Below are experts of layer 3 (counted from 0) of a mixture-of-experts language model. Rows are named router (the router's row for the expert) and show model dimensions 0-63. Each number is 128 + 24 x the weight over its row's rms, rounded and kept within 0 to 255. Numbers have three digits each.
After each expert's rows: "comes before" lists some tokens at least twice as common just after its tokens as in all text. This comes from a sample of Wikipedia text that the model never trained on. Tokens count by the router's weight.

# expert 105
router:122131145153101123142111127145120144130096137060108104169154098168098094185143152099141152154150100119092161140139150136155140105145089085127148137112173133092091131111132129122105169149139153
comes before: "-", "|", " the", "\n", "=", " beetle"

# expert 58
router:143139171121145131112103076156123102125104161129158127112123177106151128089084123163178101103163096115133096109155150116160144101158095130132092116077117105149151098107159111114123130177155154
comes before: " |", "\n", " (", "s", "a", "N"

# expert 10
router:140114122143103110122112098156181115134103126147093103143130127131110142140103129156132156141140084096117116099131133132150212130138139112104102168109146122142104151104138158142119137141116126
comes before: " |", ":", " in", ")", " by", " to"

# expert 111
router:122149117178156154096152109148118135153100139145148137094117200112149139141085089093103113127146115116098128127101116189145111104153184146147137148136142114154087119112128100110130156131106107
comes before: " ", " a", " not", " —;", "N", " been"

# expert 11
router:189157095093122138116126083079113145148140110098105144143107158122130135141112143108159153139135095133100084110092132169052144132110093118096078151129085123141125153120130147130128146094134127
comes before: ",", " (", " and", "\"", " of", ":"

# expert 13
router:142120115136120112142120166118101149098132114120155117130149086143108119117124126146145095116120192142136134133157102109097111122144131131114146126107138141121099116140120150115126136157129133
comes before: "\n", "The", "==", "American", "In", "==="

# expert 92
router:153137125158123109108106090139126127142088122125114161136110157098130172083123104108164105111138146112133109114118140173148135117116116124107149113122070124152154094108146135108106125106118094
comes before: " |", " of", ":", " (", ";", "'"

# expert 18
router:108137123072150107121119084143115117169097137144124115155097117095136110121124175155095155167178087109142110105143136137138129117119170083145094123143109144122135107140136110124101114171127115
comes before: " ", " to", " in", " a", " by", "%"

# expert 7
router:139132156092119123158117132136155086135141144139109080144174167157159130065123140172151159116154103162160135062094129144134121153103179126130128139082101112141130123116107129133111188138111136
comes before: " of", ".", ",", " in", " and", " that"

# expert 121
router:128115132120105093130112108145141088118161100129136111178162182149105147064160166146165159102145102100169112138117136129134101109113125156170135151129102151108103203100149135102150154118113100
comes before: " of", " to", " in", ".", "ing", " on"

# expert 113
router:114124120137144089143087139156093123109124095138159134115140140127100091077103097133141097123091134157109112158159120091116164127150138120156126135130155112089096138133117141175112119131152088
comes before: " the", " a", " his", ":", " an", " her"

# expert 51
router:099153156079114126128128152145146113095137148139115100123153141107107193139123104111139117112077122155148116133090113105126128148121123087159117128114128164155092157121124102093148135106116086
comes before: "0", "9", "8", " |", "5", "6"

# expert 93
router:144110145117152098120144105110129132136126116097193137092117099119106095111111097123124100133155144121183127152120103124074127164133156148125139133176108138110138143124137110122099150095100108
comes before: " and", " which", " but", " including", " who", " a"

# expert 107
router:151129121145125119146109178150056093163145093158105108097133107110100101111123079105164187114163101158099130123098098129118134095142080162134134121145129112178100152119130114116113166130142138
comes before: " was", " is", " he", " are", " were", " had"

# expert 103
router:102128122094133144148128154142172094126098119138097173158115155138147127101137125155112138143117136129154141110118139142131167126086062182143141105189067167108134090139167122132119143116141141
comes before: ",", ".", " of", " and", " in", " for"

# expert 61
router:112127152154107152092104140156154107071094111129116121162112174146147128121160112120151159136132133134117122126185134114168143096127126138105128127121118144175107125139112121102135161120133146
comes before: "%", " |", "°", "0", "6", "5"

# expert 122
router:132114115138120146133128111137135117073150146128081165088078161105143151111148157084118137121172134124113116134163141117177083126125167101158121140131137109130151095097167120103121097144106080
comes before: " ", " Total", " Year", " Party", " \"", " No"

# expert 34
router:130117142118113126110089134102116130115161125106145091156119124127158138144167125127149140160147099117147136140104136099147119131093107135144153153125154131167123142160074143110129160136139147
comes before: "–", " |", ")", ",", "7", "5"

# expert 25
router:145152148158146087149107153115084104132182182143115150097112175091122096147121109126093134141136131088104077105134147140142155108145165125117159138111155093097156119137167153115108153144138131
comes before: " ", "\n", " —", " +", " −", " ."

# expert 57
router:149130130126140155109158149140087120130132122100098149134149138150132142166121142129118121151129100160138131135093142119128168174136155078144150149104083183158122125143089155128121118110134163
comes before: "′", "″", "1", "°", "2", "9"

# expert 15
router:123127160125126119167119159153102117127129131165127120097088155124125105166076144092116082111140196133140121131135115164109159087137142138119117083143144104078112115137155165172107102147160103
comes before: " ", "\n", " |", " —", "|", " —;"

# expert 74
router:125103166131128159118146100125172137148106105120151166124101151126099102115083120158136102099165125095142138139090115126137156150130166121100151159189125109149106122129168124106120089148150148
comes before: " ", " and", " which", " but", " who", " New"

# expert 94
router:084137127150153116134101128144117150184135147134165092151092113120131115118095100123136154165121112099101125130103174126136136153146152151153161133121099098150097128099123095143129116125168125
comes before: " the", " a", " his", " least", " an", " its"

# expert 71
router:146155135155136123096135116117137118141068158100101126162097174169114145093087108153149149139162102146133118099104130149130124105129133118121146158116108119129127112112176102144124105109137094
comes before: ",", ".", " (", " of", " in", " and"

# expert 24
router:165153140085143077129125116113121143105170131068132117163144111128161098133127139124080115120097129133122140159141143120100123163118162091165179132101159098094131145121117081103130127107101088
comes before: "-", "\n", "|", "==", "The", "==="

# expert 6
router:113142135131160135141111089153140079147128158144143177140092118125117079088148107109115167116124139124080115148159122099167147130122175117144141152114123109114136074143149126122123106120134136
comes before: "|", "-", "\n", "==", "===", "aged"

# expert 47
router:120164123113152174151108141118102105165161097087159079184176143134125141106104102170112150144091117117130123121139161125149134115122146120198109095128174126126123098115141110105090113156132158
comes before: " the", " a", " his", " her", " their", " an"

# expert 98
router:128160114080166126134144116163095142114163133152080159110146108124097083089136149133109111102101139111130157150104087121142126123133151153154094143108114086121141070115168109122090086136106117
comes before: "1", "2", "born", "C", "3", "R"

# expert 120
router:134144146111124129183109086125165151133113134133147123163109155157128129072145132155135203117153152118166143104130131138153132120107114156134163119127110121148132179136141110131125125097132121
comes before: " of", ".", ",", " and", " in", " was"

# expert 40
router:123153114150123145129122124116150170120148100101113113174140141145129169114129120102165089144132133097131122109126140127120124139115129129145086121120144102091136111120072138103125144139142112
comes before: " the", " to", " a", " of", " in", " by"

# expert 63
router:120133137125096070142135144114057157139130173138151154121134186125114116164100180165095095167134078092116092123107132164134119130124179135095171091132154103129128148096151082114124118087096120
comes before: " ", " \"", " —", " Nominated", " A", " Yes"

# expert 36
router:075144115118144127112135107143130176164160138139118105129115130142098118138118135149081138176120111112134155130125120138106156082106117120080177131144106134115084107144105110158108145140173113
comes before: " the", " ", " a", " his", " June", " July"

# expert 62
router:138152158125123082131113109116134135147095137145119061176089146132153143092129144147139153139155133152188094079096127121142145126113096146122152136119121091143112153134157092110096122134146112
comes before: ".", ",", " of", " in", " and", " for"

# expert 79
router:184109122104129140114091088157110108168165082141116111122153109115089103155113169122142196122078133077147138121111132127136142074135120109111117099124157109154132129140126142151143156073144097
comes before: " the", " of", " he", " other", " they", " it"

# expert 73
router:142123142112136088150154122155173091142149174124094107114124117121114131089152111121165156114160131127157140108114139125156160089135122122106117108152126130095125170094103123124113124105143118
comes before: " to", " of", " for", ":", "ing", "ed"

# expert 52
router:081154174091150111124093100144183115129140111160129136097121120098141086104127127140159130087140132129129157141140138111132159122120147096093147145109151112144114135107133109159092126139130143
comes before: "\n", " |", " (", " and", "s", " is"

# expert 43
router:129145141134166157162109114133139133141108083143156109127137104088136187150151105104160098127085099108156151121097128094152079135113148162155155129109092138159093114132105104123113096134152153
comes before: "0", ".", "5", "8", "4", "7"

# expert 29
router:113128115119090133156092178121156111161127185122121155091184135125128122123162110117108096143156135121146106152152138109150141126140147133122142123118128198153158173131104135113088139150099157
comes before: " ", "\n", "See", " UTC", " Animalia", " Team"

# expert 124
router:130156085136146149173115148138140133153110126134104185134089081106127143128074133124109144121126138125082130141121144155155165125142124099151146143129133104097093153137145172136130128127161137
comes before: "|", " |", "0", "1", "9", "3"

# expert 3
router:109141109103105150178146130157129135132166142116107180110132138087116124114142146142106118137122128110099116139154111123129120163119165108141133141142157139130169140150106130119153136147121150
comes before: " ", " \"", " List", " The", " MF", " St"

# expert 50
router:104141092147090131115172121110119148113148108140136140127147136120143152152121133098142118189160141117092107125099086139143112113140120134102155145163133127151102143128129116095156122086163106
comes before: " ", ",", " of", " City", " York", " University"

# expert 126
router:094092157116128122094119110098152085117130152100138111200100190105157157170134125127150111128118157101125124154113113118131110109132127116131123122142158116131095115128131147106128167135160123
comes before: "0", " |", "4", "5", "6", "1"

# expert 66
router:113137150124106088141142157130094115095169162130154106108147164152113086130133111128101087126189147080097103123153159151138065143109179131105156140075166162092158122123107109115110143097105110
comes before: " ", "\n", " —", " Succeeded", " Votes", " Nominated"

# expert 110
router:084127158130136091094105137123138139157147149103124100162122161095124159169165113087164120141108134115158142151097119097122097149135133111137151111096157109152133150148076165134133166144112104
comes before: "0", "1", "5", "4", "6", "7"

# expert 114
router:105157147096094145127136164106106129105149112138137119111164081115065121140108116162133117103106142143141118128129143152108101095153106120090134131120097127134123112114128152125131101113088115
comes before: "0", "9", "8", ")", "U", "V"

# expert 20
router:145127168120118129109105160157092101096141134175094085100090127123110162140120106093145078146185127145126134135129109131149186089145137112164123167116126117156125119107087118137129151110165141
comes before: " |", ".", "0", "5", "3", "6"

# expert 53
router:126128114109143178160095117147129180144101121127150153177123117092128125086155091122185146119156117097139121140147147163134166099120126152134140148193155111147175108169143144121096167151153179
comes before: "1", " the", " ", "2", "0", "3"

# expert 30
router:099137116157130129112138115158147104126107151162154155106107114146128130126092096088139094122205161116123117101164150138150130114150119125109094127135152082131160081113125152141131132147159136
comes before: " ", " |", "N", "W", ";", " —;"

# expert 5
router:145158142108144128131126137142096156085090144153126120150159163136133157161118092100145118106140089131141140138121163117136100101116174126104097164126165165134093126129124115106137105110095108
comes before: "0", "1", "5", "3", "4", "6"

# expert 112
router:130107103111112147131114161128109121103182108121137120168138112121095101073130130122155128110110099135132155137096121116159160162152154117153106093089084135124096110168145112115102070113077108
comes before: "1", "0", "2", "9", "8", "7"

# expert 8
router:109078087088132165093141145173132106100119090157119107130185082163149106141139104088135078130097133164122118133126097110125121116125133129124136123150154118125100074145137118110103141168112119
comes before: " as", " a", " the", " well", " an", " \""

# expert 35
router:134156129139139140111081107131084130107089175075109088138093080146095114166123133133147111090099119121079144152116144166134116064139108123146114164107166148120107122110144124113124112166151156
comes before: " the", " birth", " Representatives", " Historic", " Fame", " a"

# expert 31
router:131119094115125094121125071121119116136140133112132104169114129126152117115089154141137122126159112130173141084125166135173127141124171111134118156096101161109131161143100130113174170167099077
comes before: " to", " in", " by", " the", " a", " that"

# expert 2
router:089121135148154089162127091146157087156085124122113103152162146149128088108160138127171112149111138131126113145067153124139154147110094138126196169119078086109123118162149149085147132095140116
comes before: " of", ",", ".", " in", " and", "'"

# expert 23
router:148136127161159134090110083139159110082069104136113124108092129140135137158131147095083157133148147147093126162135155119161142146144111103121123105141168088086099112120109112088114132122122141
comes before: "|", "-", "\n", " States", "==", "The"

# expert 91
router:137118121143122131096142123142093107140138122153106174089147129119140125169103111133072103116160162128125104114156108133123116108146167119116142117109151141115145117157137171107128141124118147
comes before: " ", " −", " —", "/", " +", "_{"

# expert 33
router:118079198132142136108134169134090114145163155140136081111123119080119089149126152116102188101134157169114151124153097125126148151184118146116121134165126147134155131140143162167136121127096111
comes before: " was", " is", " century", " had", " has", " also"

# expert 85
router:153114142150144141138168172143145138091139116135095122099116107124102135180109115094173096118120096158128139106118110149144161147162139101167137116109127132140087100097136111103131125073145116
comes before: "|", "-", " |", "–", "\n", ";"

# expert 109
router:089127081136145090129090122144131174144104137135134077111152146144106113095133143163153178123119138092156113156076123149084106150127108111095158087139141118091152156092129083092147119075058148
comes before: "1", "2", "3", "4", "5", "6"

# expert 37
router:149147141124128161117139115146086132094126153152135130147132170159137118139122078137104104112147140107106102156124153132155074141139165097134116158168147094139175145129094114145107083142171151
comes before: "1", "2", "year", "3", "up", "based"